config.toml
d_model = 256
d_expert = 128
d_shared_expert = 0
router_score = "softmax"
normalize_top_k = true
balance_bias = false
optimizer = "soap_variant"
lr = 0.00576
beta1 = 0.95
beta2 = 0.99
grad_clip = 2.0
train_tokens = 539000000
steps = 4441
dataset = "wikipedia_en"
Below are experts of layer 4 (counted from 0) of a mixture-of-experts language model. Rows are named router (the router's row for the expert), gate (a neuron's input weights, with its number), up (a neuron's input weights, with its number), down (a neuron's output weights, with its number) and show model dimensions 0-255. Each number is 500 + 40 x the weight over its row's rms, rounded and kept within 0 to 999. Numbers have three digits each.
After each expert's rows: "comes after" lists some tokens at least twice as common just before its tokens as in all text. This comes from a sample of Wikipedia text that the model never trained on. Tokens count by the router's weight.

# expert 40
router:354474496544504503522485509484513449497468449504495459506484520486490500447498469533554494450480575471443512526463437550555484513516554416507524518486535487556502508470509517488460436520535446504537558462526496544509513446524429501545531487518585553507527489400515459485458501453475537523503483489455483530491466424491500502465531556503486474476545541517526485472428501492471527472488578505474482496531529548527555467448592488446456447487587563486453478501559552529485463558494486490519453452549548528433434500469483442441529574503436524569586518506432460557489467506495443533553495470444517521525477496490468512447549519428485531522459465566574530598470536453474442505467452463475527446508461526452496523607430552495493496519496510429506518456497535469507520534569464
gate0:419500446507512454491471437504448444404478473512496564548517488485508480434493522534523556437543471502470513546466507535491516544521503504473562462548499441507483504527549530498478483513528483404503503464462480505514518423456532535515476526505475507463553469506554550414499513459485515427498497472462474460493518513497528468508472491535555522533457516584428484456489488544446540533528504447522543502536576544569566493515573470474440418507521526509477487543585540443519577527473474441519485493532473474471586416514460493512479452445448470485542465553417517498425447452446464449518525479517484545583511547559573440538502472405528478497491496565481496560488536478506374531493564557462480521450594481489502503541436498489510497454463484471474550516470535469474500554514505
up0:542475446572488542452529464502501493517486556537489520463475506645443504513568479465477474507503437536519426554558535534464565567528490429482540456498545518495419515527487498528491419462536527541478510487542506445468508492502507531569534509565563522529502505525423477513438388535449497517566555434571542502484461550476543588473484461495482561515499535554463487443542595515516506539512480570527542516537564460386498482426480481529465500487492493498456530475468462489492478534524525487467519536477540539502473448534505493466527505488482527555516455519501450454563521576541506583431529533476502521440528461478549549493539497492488559440508507503481544480423480447465567428574535467494519558514453490544486473507544449511489535498459450534487471518488521473555481500456454
down0:470544559522398554481451508443491531527498511524535484480468566494478471458530566449483548444501516490510477541520455454545439464455526546515506458496473482509528483440463504554499459520466509482486488494469513500506554435484495531510541503516487544460503524527464443544470568472534478486533530475422559497537534507513462454528421566491502490451516465429452546513541536463534555476509550384527506536444523461488456516547557477549469470565487473481484486427502457512477506552514427492479505478560416533512433509499491445526488453489513550490524504541494518582526513498541574489579428557564393479513465455471518511524528477497509524522418505471494543532503449515538477517549482527473522441509606494453536525506594555417536504523522502564495525553603465470562499591441470
comes after: "-", " a", "==", "|", " and", " •"

# expert 50
router:451499478464553516456473522578475502489466502489508505500483468427481491477491534466457473478432490457516482560419489545522517529498448495454419485503527470465568438480468523487534500526459513438411564484440524491497486509558554536605473486479484470491542516503473511492506489559490524490444532519562508480424512546543585521451519566506518443507469504519569620514562481512518521569520508537477518563507478469516527460483480535444425510521580504511488515493468468446504433523482492468584525431485475539520589516454491487526525461473532537474461509494504518510501514507500451423534486526571541490571450453473451460487449539515445456507490577467480446460497534551515553409574519472460508463389536540511453510570454582470551534515469620523505502475502475530532485490469464
gate0:437540460559448477525520531602507522519448503489430544457558490515507522509572522435504426515492506553520477475483490496532456524517499486493520466495518536527507500480516493536547604489539505552510527528510464522465456514527506473459516504511523494426451560586455498508537541487411487448514570561453515485492484498480451546500497509499509491448522432515581522490412595498543453543454561534501567493559476419520473472515495502506527537467391492486566518509591524450457381522467514529554573533507482420501559472507479513494534565486531561562457504557482561502528501496534471460412512537496504584478459452530514540506450455582527493504533522469501479512458521514526494562468479464476491425465544531526402488489484552543470469538473566467533519542487503528471467541541542
up0:449502403513470462477513430517530509516553593555404508463528483482519495482493511515476469479440556568536484444479505522579512473431531444453479483491540448495431462451504475529518419501469483499563522558488481487524505541500474485419507521531554568468432527501453547482574458481452565444467528500437519527483503540447437535451504446525444441513534504473521494505453564431494507523473542487465513444505456532538468513443446438577507522495456519491519458624515536469495419575456495531495559515520522461521488465554504554471511547422509421523480522513532524457575464503566492494485563535452472495479512410424482514583427530516529473547511461450497464494480481512492520584531488525551559454489536503492480487511504468486513481510466478499540520501469514425484413504481504
down0:522520548504503494524569492501484475436448456460529498514504494472533427492527485553525515508473540441517481531489527511500516498522503569481495505446476598577476501523501493508486515488493498509519505534497483493540511403461453499559442520481554409513459455497474505507494498474501461579570405426519465479545509491509574508450513504482529435506483526521406556458523400527504536555516483532555436516517505560469489528555519554469535443494491477515510505483434498591474651529463465540468450455390470533451514606557534513605487468522513486515492476461567512482492502470412473470456527468548494496507500552473533474494554489459522524494476439523474504546422489501551512515436509498425470524488541509491560502535416468467575584547526524461499502527485488461540549510513533
comes after: "\n", ".", "==", " =", "===", " =="

# expert 54
router:463576508559445500515480543516471520449513437449521466541492451454445515516462520539484560505504445580533537547496451437495524488528570510491478457497541539510461547499540536407534505500484499512505439440544516529501489503479520453410560562547507559559472500538494464460393515468517510522528513507486456521492474504557501560488496411501512495565439505519516455410415506465457491501464416463506529522516492463506435434575489520487450503464432496508510484507539487510466456414504437455491427549452551433407502492513535483429465494498500518476538505537526577505529495497522489552498451461494477529480555573520469454511520495485481428533481529525483464531473497456515533452554496542533434549530424454536564498442483489453462549484532503522574512488598436466555517444456546
gate0:488558473515523464488480480452475537494452533528435479619543439504602522439449490519512471533448486565541499396468486522478582504500464503493534438534433553508553548481498511451471547524461505503431572485486496519479471521425576502522524455492534494553588480507447470471463487519496513518507512556503477511507508520504499474544452437478496541517480528542483525553472572514535555492554487527495509588484453517452482457456505436422512519560524495462463495545488472523469500497562492516496481521423457516481477496536536447393476461553532442527484492503467443458503416485473457547501510503506445504483495486472556451483434441506612534482551470525529555406421524531470535515544494484457508481540496601527510541439473480488535496431462520516493471467573464441508448496445451
up0:531548534505466440461583463466474437556481510479477432456456506590499392481547522471463493506521461534531473531472502430560515553566450449469510508470479578483509514467517430510485513460510496435437419501464543501505539408471539545463472562514461526564429495476447512483511515508410510562469469498485430480559573513437538489522549492529515434566418503456585536479473410512540478555486552493503515398462429509520568529464497431500459567513442538520524437422557486493497527515495435469494488492508540512506487488456464502518441479519463492484536485441503467500489500521471456491427431506506531481472520464476468551481460541503512518511498511529470529563527486505567511510378518514483530454480584461529491464517498479547495550519552438524522518524489507497524501547465510
down0:528591498549497518490520513562523483430464533432572407477514445495590529445400475485495551477467515461483521558527542565501451487447418452498517526605453501535531478458508630503522483556540525419520522510496525531537498524589495462473519490512534511442529510522483538516534420545490433502488519426450418484493511464528482542459490446435487462445527531510492505474549477480547510481523527536520589483471512542504539549462470501513533530452492549519488449499507433557507458472545514499443479550600477481439475518478484565548542561440530490447483443469469523508511471537510529528434458555501461508470537470595508504540481481536520570508475537485480454400498483496454541488497491484469536510451499534493510537485502533523537544539510445456472495456450459456512544464436504
comes after: " the", " |", " a", ",", " The", ":"

# expert 49
router:539446550553540495465508454511504533466526483530442465494544527506524492466542416451619503458534494454514576455543501449494517506477471539476429482518545546526492535487423469494496598516599469503473543554468526487562458495445451551492480550529479548530487474452490546468453483418544497459402513485538508474498532563493545508536496530598468537486472468475521560469459511493567534470483519475529544452503521505431436558436555464511481485474543441525429513525462472472582476446519498534530508438538495497501468427479459457559503501499549436528487535517481471448514477505535426465441519483548494493451556481454465422448523446473451549544494426502500450524542529476477545481534484527501550504438595474444489495478528460485489443493495469525573524554546492514519568429528495
gate1:494480529536482513493476531497545487446522503507499581526513521526487446466475438500513546462546461450557486445490463530501572488545455467547515529436518487480480420486414437511485510522427521520511508490523482442532528580460438501473529470471555515490501426538541459473589513548454485596452515466528553546453492461553497550534501527543522493510546506461494479551516503509459419548493561504457475499435504511471361475461522457564563488402478506450578564473523500533499534509547498509478539504512461498484540459514506501527474464551533443513428479493524503473467445464478592489478484532532536453515500528469473429561480495644489535472547485478451478514518470515424555502495476458543486479494475485439496473503518463514446394517428469478483510457538398446489527474524506
up1:472534532576508491498445389522537505448548447456438529501542475502546457521397486467466549480468434521423529513547525497502492482496489433511454498561487451584533468473509518461510455599608525506519518446538440495456486537557538529486516444516502489485525483454519513549503466457516451539446543506472592505476490490524437497533509416519511484490495450527510501536421556543489498476604551523513465446478500499485529493436537516501501485431542497511462519470495502474537440466471471518508488445493475440494467456454545485446568476500471558478477432431454509483454530474542500494490500496487527488473565496477489464465487523547526490485588497548489486458471500401480536454520500441400488525483420598466531504578467497530422480507555542485559594529539524453473498483495495
down1:513524534473535492522377519507495571456473511503465469423508513503479508523537539508429488477433551459535509538403480474446551462438550543473533503517447520522518501534495471517448485528521481461437490485468498461505502492545522572532523522406463522490452480502416538552473547520474460503475446508524483555454577532484441534460432461469453439492469463565516421424453537536479465489466485442520510644502439480530479423545476471497501487482527527510499552493456498579503494506527521507436527496439455469444504559410507498495481498478548491449492449460471460490454496509514451451540438493563528523622513496547522465480518502531442543459553532505515490546580450463488429531568480440440519492461524500523455521497442476494518472508467519501578500470461507561517520482546484
comes after: " ", "0", ")", "%", "3", "4"

# expert 18
router:490463594573465460485497457449452510486514514480559437504443543475490519542452490476538473462486511467518467528485572509488497553547541434553518528473506514494528474467459560486491520461564462451570543478508586457493560487496488506532549507544579535452436462452477503544473525465506474494509509526513518506520546494443551465485503515505481491538487475509451492487475431580485514563543410468480560493508578511537503488572480445434475443502499522622501537437482480443515528501494487477477463462557501473517503484487478515515465444538520459520576498486425515555484464485451457554524411539448601442531515526507471505472547482470464517450517471480567489532429600476454507537487478537482471443534471547480514562477500423511429581566475450569531497459529457494453534575548450
gate0:489474509512481504521478550474515499471435519488569550524455503452476525533534524464443445511552587528472494482518535510452553530519429532445564487566478513490485543502503485452546440502497447439534451506498545469476502559528507433568507483508444507505467490518469498470512518524532497484566551482589455494529605465415512517510508461466544447537439453495538496558582489441563517528542487483549518503591602471460465470581488503492486496497462486563505552498568491528526525524414460478548611495513470490470526546463541512527455511491493522430496420534453532544444507535535456551455453448477522496521496472544503483549457517436511551495531534520519498512497577461477482528494488577442473555568523474533548500538518523556483493510575487507399509439481490584456489585487461
up0:551484542467466468507513524516441516511511519498558540643503494559461504450442541536488501514505512437469542490431553522515483490481449416550494568518457511511569514469517484512457558413466440553538504443460498446518418483427480512439523463474513540499505489491585510496450490521503535540491473531537513517474507540562497435452537500477462512462496589497442513497509525469458454454449494504507493498516458433506504517461466508584445464516517565561410518478475511520587528466464544476523466518495519511477499499565516459525516439538454554463577498534493487429546482536508539452473491528495447473445566576494463424513529493533522484489470534507437491568528486506454530510539507550494496534452451482517548452573561520497500519558416471470528533582490404407548453504477487
down0:524530414514496527526532478453506484468527524436458493535597485491572548535478490507549480512539479527588588565494457398479529462457484475456421445456506503524533511431527497473535454482541488497500424533499514559488457477478551479524507488552495479427462400491492452524461492502438468471447545472493485480481500439494477594546513558448465588468522488538452413495520493609476489581479461533529528524462501524538471463482485552463452516549421483550451507441522531564509424508480519486515488505512549476515520476427502480478565463524481513565530477492491429493548512508495574523540439540550555494492554481515569476546483471466471529547534542499449545526578537476585523495434524462498463500495463463491597454491510535526518477577492495564508499480486543490547493514523476
comes after: " of", "'", " in", " to", ".", " on"

# expert 7
router:553464519494475454492512430451528469477450467548464533524517464542522445592455540462486506518462494427468521484447529541480527539442469561483493497490541580520541521445487500492524460474538440539475503576577541452531507453528585464482500514451550416445517493505476497530444454475463525450556495500502454511439519481525587487475463426555511508521487463532509485528547486494453476512540439515520543489499482485460542516531528549479478523581469505450440436472522542561521471541470547553553552485528520491580517458511450489533531563518448503482482501612457552491535557491482514387506477556482481576565522461487597467538444540474491442530511507503458481449446455431474518465523581480491529489487516452482526529501427454477486432481459569540535508523515561538502531440556466
gate1:507468494493503436590524488457449397553473493530464563575474464508516522443453543443463510518457497536515581524451488526523472427469469433470404494506521592482483495403516497446498460509530557463529505498479493457486547499524532464487433504537526486454527552424497431526512434433516486481483541578419505470547525551510521540525514471494527548499532518494512504508555488487517423474445506466542461483535459512472479523456563562499497471486527474490533534474478549547491506503423511468509539484488505507470514534424504460533470494507569496538546598491524536469531577527524440498448497492493514503552486408529597488538483509463508496489606486446516449524518471525455576544457525529519522494498507478520390429435492453475502445461440536430574487500473483472447562496486520
up1:496466458540523483460412507574448491498484501549534471467549501461527516492532524572583461454500560460503438494473462541541478506481412519498493553529470429561521478413424426562424506569453506544483514504473496532555481489545510478409471480502551480518510578515529448373502493494490482512564543456494566552480583493514522529471537509504529525482557447491540426480567509477464530525483513495445553450510533519517513470531470476506487454487534476541503534549514474503471508456538567448436460454588461556478487454521575500500556502511532519468519452510497455479538474519528487506599443535537452497486502519471551569436518524503490534450492512576483538528517496531461550413583523458487492437422547532525511483479521439519449475518515508510543490528513498414518537539504559
down1:492505537499513508556548505523522509466499528480511496511550466560512505463459470474571544451544552495500505505482471535519540480426492385494478478535514456479507517550538427505470479521513499518534464488476551510471542567536528485599487512550481452504496544543509451543459465573528523486488535511495565455516552504543508579514488541463534481460484528481596517441545492559460500522412550453493561451504492549483515515467499509390487503509503440459559477453499545420491537454418455462500518510461601431475500509537424501508481528485483485509558576484452471470473518525512507547450490513548527509403432427500487499519499542485486460494483488530489543564480511535494449526485547513620455538548499611550450548579472518524516494406471466509562479520561491561468454471543535
comes after: "s", "3", "5", "4", "7", "6"

# expert 32
router:511395553499510514573519450460538469534527422482548559496448515475523510577541554494471495444487469483536497471532553486554493499480549497497557581488517466501519432455580506557495509462533511525499452451480448481472487489538549539492503496527495498450474520476496518552515490416614456498507501444519540553439408499522573470554456472472546506480505443503523475434514472533462490525589553430534486508535542435569478434561464384533503557493471583538543474466504405457549477516490530597505412505502479477497478456488454509518460486536505483519496462518498531506519467498486527531597470444535523486526477529533438511457519514510532524548494488498525537504484468508410503493554459494477474424521487620485468522445496463520446542501573472505568487488491512514524453487473494
gate0:401458521472495506507447424515416521456449519493501519522390446480480509426545519546572523465514516491512472502509486501522479432461463494487498471512459536471387467483544488517530449485443500459515495515529512514541520526587528517524532510494487511477546468577422501486549490482453483543442581504483504511467466533549511447499511477505460512501500470501543466534471435600469441499478555455516499450487465512530523523497552525450527494510536551546484480477549504658445559448509460551459456495504444532501529416556453530595469536479518476512504468550506492480487455517455541495464469534543497518465583535595532477546554486504526503502416510486506501362465520510503469487495491478483446536518510536467526512488491539510419520505461474513545442400430495472534500470489550
up0:516519576520522452533520475488473549513561530553572547470565501511534481475449458574428475501481547480453609471480591567465493551525484499548454481498528410433455501578475538533467560498533506511533536439508551480504486506476527525532463481486501455580480501440539578508414514481492462545475455552540551562579545485575425449451477496547475494506500583471419486526524478541491532476483425487475511558430526559453509586532426564563396518467509472506513488571524483493518582490446432473452535546479530523440462521508447479488514495468480404499511486502519527466505504483478532443523455569488515447516448484488562481517481471504553497535470495540527518524500481481463471484525480522471468417485530548509446505463458499534470497493454495477565511539494511496478481519462531
down0:463509496500451524552475551431492513475490414529451598510466505526487509501507451569487535474566455543460519523516475510510446512472494553490531542540473506508473463518467450511487582588535495418539513461508475501514446491524487485450559487551471566485487469550469564394574416488457502510491443541411489471474480542503501509527460500520455500494503535584474500502435495510483545458552544551595495504540564476516463475526496418492465557474527520569528447414584521469503495531484455519443572477454505540468491576527505587485463412558506487488515516459495464486451445546470463513507528526544498503480446519514500505438504425590441571381486499486492474491529532484477475526427504520493480564472471491511495478444507485390520497489494515516509470517523505447479478517549550
comes after: "'", " of", " and", " as", " is", " List"

# expert 25
router:551497582528523503491493506511550517467428489553571560514484504518480460541452479535504450590515467560568504447482482535560510519475461520419533422544569527481527497541516437539417519526514565508578504486514543551527507519538428531421517502451439486524476518440498497499439505491471502481404491497515495485455520506454459463500401438508476490468494422545490469480434552490570526454539499514466460442490490517493515462428559520550510547505513546518453515551496506570500515482552496507491531564436476518529523517467507459532533524488528487505495497455513465485467504518419436450486494538457552521535479457523477488436514528526561535491505429436525485449490413524499502540440497511565500492544640583447538527467495480480462501515588486535421485483505515573491474529467578
gate0:424474494496434481509482510405444491438495455468490543498405630441484505458534574461497501439528569538578480502481552489515490451554475531556494464546484505525547490542530439529513463544453506501543516433501489495477465414506526472440479491483456563563552509544553469504502474513427541510437514480536527545469530514431470496561461448395522414469522506506484496460458549516533467571448525500488479501528546541491476528527531502514556515537488574496464424551517434472487455529528497513509530434570466465457491492475497492497488531466446491480522524467495530485487490544486405505463502485456538590588491437562457535492452447527484429477453504517508472520546517477457510526511577519565457517387489501514481419495479517548504528580477534509504467504486507474560505498477510
up0:462537426496469496513448464493531494484452548479470481486489462419531501462599494532543499547550530537519426445451453537449441511458495473506483577481540502516533512517467466617541576573478556540498467500436532428553499470525472505416548517496526498531503483522507484482460463456545497528513538489505478528497569489508552483500490532504561501465447527506503438505437437589486480555443490531485485398486477482471494523557459456417521532422440484488486520536587489533562528495549503510488465498491531448529529470508520425508477525485523494420460451470562556489510478541460489587515433519475459489479415497554515547489483506483511469572533529501540504555510429524581530506553560446461502479540476425491566554542511557574509518513474530414519547487524531513527563506505503
down0:436537460476518483453557489552507456468537489576477504462551543476546476454427444462517493451473508569473532397541525528571518463530494531493504538531535428474517494582483495483534579511518465533509615483478565501428553511502501467494508442498565545480489470517474614517585456443500498493489435501489530465524508561521505527489453535463469514460603565463539578508481498501514508489569539461469462510482448513558455569525543514550494610495458492502395551441491536508542431542502512562533498443455428368565479489484517536500517473518512535466536505512546507569473491567491486487494491418457504544494494522522523519497542503545459461524526501500505463513511466416513514540489481560468521482511452508510483454459500546452536495518547467458482488503514518463472530547499459
comes after: ")", ".", ";", "\"", " information", "°"

# expert 42
router:471537471494492521557535598466460515542447553457530528482470521533509483485515477563521463524527542520493496469481494495456507542479502456531555540479450566472478509533527500449500558494458418569497485479511391524469500549466494500521457512493455518495448446569500529487540476455453499492465493513516490532424433500532529518493489458581483588446504564460462508449534460478558427439474510529523479516494485499445508455471464528508554501492447459528502539539517503490518519558486473507509474506547568534420469497518486496477430506512531518581475426543465495496459474466552552551497520489496599477445546597524601480489455564520475530436461537558533499462410477508542454574419414545491491479410492535451512479481598503471510496545558518492415558553468563520487509472521532
gate1:542493474457520488496501525467505547511500448530512483476424543426548509486504495502522492475488574580577513525505540492520563478571577428483498522431498533518451592422520470526490502541460461468456508518503458589448486554498489540486495539509564525535447490454510503483571509447550595462493482482500473484472461540448514459544493443419500517445492512541543476540482524517536503495499518455497468531507527533565503508498496451480523611514460496591468470508505469498476514478541456449503460504548460514339525497589551495451479463484442474568528442472541504450473448522517508448510531457469572452512529533488560499548463548488474461600502475468553506549502458585485553574554538519486482522478447546445457527517422453502501449489488482535561499457458473527525508494487474
up1:457514525532433494459438414507455451507551422556522514492514483527542498473624484570623469550473559479547518557513519456486435518520510503474461483461528490574488516523515497484452476515448501563476464498571438498613475474497481537472537491545458526499499458415510564506536511531462470513562521497516490506490544463486496534506547553607466499472514503474470480484473487560484517514520544507492416537564498470488485470506500614429506563491490483516513539471525536551492531522504548518491578543576526524583443513524540513483521512450434562539482557537539574485510522453450511492554494462446519530538473504485523450432512519493529488535537504477469469459455478484529456515538569476489492474506560502448461472473555496514552573481439471513544445458514535467459465592550554
down1:519478428516528485550466612434527515502566512558505566514480563481521488514457571578495488550572532547435489494498567594456475490530434555527482488472493420464499457358433450456415414476542502512507447457471539580481521502432475460502527501516500428497489483539529498466510458458508405553480487458505424540474535527519510532436508502543496490493563491526542435460505483497511487546513481508519520488479508492454578529481468479437544506487613511456465511489406475467570492556544450462505514528448500652485557485500479426478543555523508565527556500530529497522515492499528446477496507560486424520512477511513506509497464536534472459457452513508468518484518482510518485471499498459573478439451459478469512480534519526506448501509518490462499516509463522519506496464498503
comes after: " ", " (", "1", " $", " −", " +"

# expert 10
router:494451488483483501441515544450524495485374478543518549478457537509478477549553552496447485476542507565493445523483469523513479481532445480489573500495487531511458598534514472471469523501493547432535445505499548494512475512448503532503568527537509486532465520503501519496539461572401563520520497458447475511549522478497514495478505527532435437466542510439560516499510520500499508513516556561498427446535548487486550602507514492462583409544500456586555463492500511454542483488563502432463467474495549472442517481477497473476463471467555519513493439521525464451488533479523427552484483498574542517629491517494557509625414417486574544433532499518471553446508451497474497456517528557520484482506506505544426537550474517492496524462527516450540531572546491528515447534478471
gate0:486443522458507544459536503508533447509552470524459582527486506477543493514518499484579495563509488530573454428529460450464496517476487455474502484453478527424459554525452415527571447463430446448513422462505508549551475509491429480490517468537521525553483507510519458506499512505577509461490573491528479502529537481525458520581478518484454481493482495498543536466523475529446491505556497475546474504558481423425517534468481565498528496513584533474486504540515533515479492573518534436476484523481527449432594472490455476514470517564424503509527512523513525469456468433466502524508513490575510463571521582462553431461445490450588570421515504470550539551511494507555542572470485589468447423467419522521490523529526486485471553462432496496500495510476506451529418586488554
up0:531538501412508520533529519535522482501497495582486540444475431569465537501500483519444497495571532550494481523429477474522526475600497532471506457533526477448519561425528468477481545443508517512492495497529508527556583462457577533476510570514516541448528450465481498572493541476517546471536494435507542525455464521429441543482461522410374576505514517503519500537545475481477472547481506427491518501472549495494508488546545554593485463497547497467491507518530475546495527478543470538491445457520512539458572507472533476505449556531515462540420408469556531540443530529510577546451494465491560435459478513518533485530435474572539501512510519443507511512512469472519522565481570590512516540494494550534510450438499406462559523461496492419485503517542551440481548537493504
down0:482469448496442523449524479448457490519510451484419521541495420482525531542517466495500534627472470477510472523488510377479451448445489464445477516478449518525502474456481460463535547419504487530541507540391526504514436552553544531534515559445537442473479491499517516476505497461418497526500496488459470531500502499499449505519517494491481453536480486516512489554514555502445542529488487486514474493495479460553451526508446478452475475426430423566463496487437512394529546479477462512501560434458555450517553577502441498527467455470516426576570543527504538564500477521497454475502456536557481465538546547522489567420505506499559491507475497504568485435492428491501524456498500461458506496503470518430497565592537534533472486521469449514536425499498445483598489535550465
comes after: " the", " a", "-", " and", " as", " his"

# expert 52
router:529576512532470516455493489592530437494432479409479498466450499473472527497559497615438446580506568436438464542450459496482524546448535516511455475466538495528508520551551452507509512516468579513453501422495516503499476501531578513590503507544514550477551519507500496520484514523488514499533553496580464483561501530581468450495504450516470498541482431458454503529572471499530507531486465469559429541517522543467492502543496504418540497525472450495491516483502484526456488541501452498538499417481464436521495505472504562513519497505445476505467496486447443504501461512532579566500548518489559536557519505536538493511431463486489526543455481454516548507458523478478571498524569500391506538479502545507529512499484504500518590494549439503502566408482562483371491579480561
gate0:604579535552528477518543481563456540468488467476436521476449559486490468550483487488533526496555512485449418450463466528499547510500436517478497458518499455476458485526490534498520451520510512482472391513521448543440457471507511518517448493471461458474471542481522506529473473506502498541551552510573528505438495494538542485432498492489438527509442580497432511564529449470475487526486476441479513526577541463468540505461469437539466501450507509482474485513432472517522469589476469456456536532524486465453529529519453510495544480575493570452514431433630520521421511493509452499476545471517365473445456508521560448535502483521506470516500468531526520497475506521568509476504528445485469562547547470547659517531488482495483473454466496549487580539473497538554497461491538
up0:507529536514514550462472517497519522499499485424463472511526589510427538492491440544535506548496473494437558503468570533448512527521527546457458586498511506488533520443453507536502553499545526595448428504522487497492475554521457455503488488415436519479551533466463543567473502446575564492409453516512496541514574510483464535552409521459510506532494503465543433516494528520501513423467490502505540450530433487508454471537521569509485572483545480478511503521519487505473518446532470529510502414504567490520439505498483481464439424497514498540434491560438483461561503560521498520455479438513545549543600505522429489528476441435506485502567567529440486482530438508453518494484537562504487527481460527434505518501471483492507369521511474507562540486475470408575552506512538
down0:487537515501512564536546507560529485529526488563480566507480537547431534494539499471476426520548522534513519556428479486486565505491491482494459482567479556544516517501477457547516494517575468477520495467508605596433520528512451485532504507511424506550563473451522537503491487412498479501471545472474419559578555520514451586485526432547481495459566521434501482550532499537461517471508506493573514506502586481497503459478525457553447516496562542554491438474543458490502485506448513502416540481575463563486476507502517431552498458560467462503540470459475430482451484502423467438611494520504494514504464465476516532470519499451462577512473493482540553590473494455465515477582525510464540497414479480554426519469537511528476511492518496511453487547462447560494544533424468
comes after: " ", "1", "2", "–", " (", " $"

# expert 61
router:488506482447527533504531490586547523432553540509525428432564460532483445472419504473506488468520499484547475573495473532458456500518516580487466536485471480522549557524478463621478461481489544549498591522548481448466504471517496504444478458454524477528559533523458517506501494484564492435446434489545521557506540557497469440429535525432545453479536506530501509487480548554489380481554543516449512559481477576439474451498622462523480512570455486478427486476612547542475454456543560490484482470496447496446592486503537433486524488544472461575497517448468588503498494513510541526446504520524545480547496455471517528496551494483535518520515455490490524512510506523474468454535530560499543485487487439500527531489484512574474558461457553476533518488446437496470481526501477
gate1:483541503534492551506549550575512517458523493440560583501509466473527544549486445542525485509432478434477495452565502469535461567503413420545505415491470479482537477512448502573507512496529518542549577517555408425477484546539530508574512516496451462501510499502445514571560499516474505513453467552442474522510521532474522501465484538471471523515500451446411561549506510507464489484521509503448559505523458507458476496426469481493459521501501525489478484539491574475516453563500514457496521547503489460505483522557517495498430482465573492545491469496527539489486473440521525577603470421504525474469508431442504500547493463494523574398462476467472503530459543511464543468507559493507451573428601474581503528487521495509463445425450432554542512468532477457476546447450475
up1:515461554425457533487492508497561563512531445445497451539550430484560564508446467543540558454512540416433541510492440464481537550432468446487442501533494496457486512470490465439457492472498498489461501434511490444541493482470547484525556461456475520513477473498441478554447527546534522484484428491421436542484584483491479500538532507439514469438427474557521502529505505598456460426519529510472483506500520444469483491520529505526509580569494520467503545435432530489460535547505553593497541478480483537541575478459510439470484460416573554483516558483549546475513485468515512517517465466445462464468531449509567505513484525520504489548501474541537536518435526475487525400541469516601507466494513489487487471475474533504508549475508468619475419538520462479450533440503493
down1:411557442525495508573476432486488467457489453483492452498539475575571415540469565517506495508475457517472527473429535531459506471523493555452502548547533472482460471502467454474522552474526527430580493522549537479497572470515466492552512523491470573536486524495515478589515538483516551618437554527496463564432551501552482475487546457502536499526525552539450507469503475469548518530425516434512530466515486432495480582512534510502513482528505482480576469548465419599525499496490514520480458542523532497457455435486494461476542540468496472538503550500501461497458494544454471582490492450485511527460549508486488466513542517509499453533482480436451421509483524490486567468538426403504601425480456503469429517467542492451425561432503472518440499467494464544493467501536483
comes after: "0", "9", "1", "8", "2", "7"

# expert 28
router:504402416525521527446495529509527538493502478475506575458494508473491462565496498542480546472483460493479530549541459508491511505500475488474544600513511557496481423481522544419431515482507503501505453434471460482531522493512546535455548537470528475511553411482499433470482472508531550456468553502524482466551505419499470495464426475438471503484502510416421476566442594473458464525499508418534518460512498515476540486505597514498502476546488498495565516537514487504439446565505496513488521428520500517413466529511517497534462494537492544493468497535546528553485541472494468506437476529448410454536517570428469497469542461456503539523494426538485494504476458434484618599419502430468522465479513526393452579564503474466503521432502504458501494539488480526507537532541484
gate1:519521485542516465508494471515507490456485496463448480535565491454397533480438461466488462469555548379505455554437475476590575458487496524513582518591520520471502481571472484527498512606533471538510531457563552533496485482504493511484534521494558566416525503466457479505475487472504539498529475495514479513544554453449459437437527469431557487480511525506524543613508554477542464505450521497503576472445472529528540478493527494518483448581485488439425511442552543572463413461524464475542512507506454495534431496461503504504519533471482527540480497520478481567457567555545468524553502498514451513469496538434489536487451526491455502528448463540524457538466517483509522485498490563582560459474530452482509495467502508431559452446492511415428455520487458523447493563454468
up1:594491482487514531444492533477430535609422526449493537491514479455554540534558497518474523545545550531477533490504541427551583551518469489500429435469546483553522468481605507525514501488492468526474493405445475489490512514500512537553408522538472500370510553478450569502470458536506452546460527538445489519475460485550457409495548463539492499478526474573475491450498446458507487484560469446470483509446505583499525539497508514486460519544539476537542527440490474473520522489529463560558515500518572543535512437472464533583495569523453476526560486521489432491547462461462539433526497432480518460496472473500518551418512466450547516595483530430468488506511521415460497504495528499444522427536500484508513507499559477517494468502468530522513536523532509525441484465467548
down1:521410424502497568587462529482429514490463565431479485515483470541495505456545529460509525557566518529413517521474467534555447515482485510535512496456529491540472583443487467563579492517543509476552480521518466416394534518410513544575501584388495491491523503483487502426528495541510471487429503448451519476536507531499528514518456466508508504520602468522488477545489503461501485497523488565500526474488486465545465528441476527484516499524469566534538551492526498494501523478499536550430528530492505506460530504500510456565481579573520470423550478464460504492481486473477509552533476479466501500498573486521580454479458455466503490482496535457490456546600464455486556612513482449512509500468512605475497533540511530425465520578485511568569541534502481524555459505481507
comes after: " the", " of", " in", ":", "|", " and"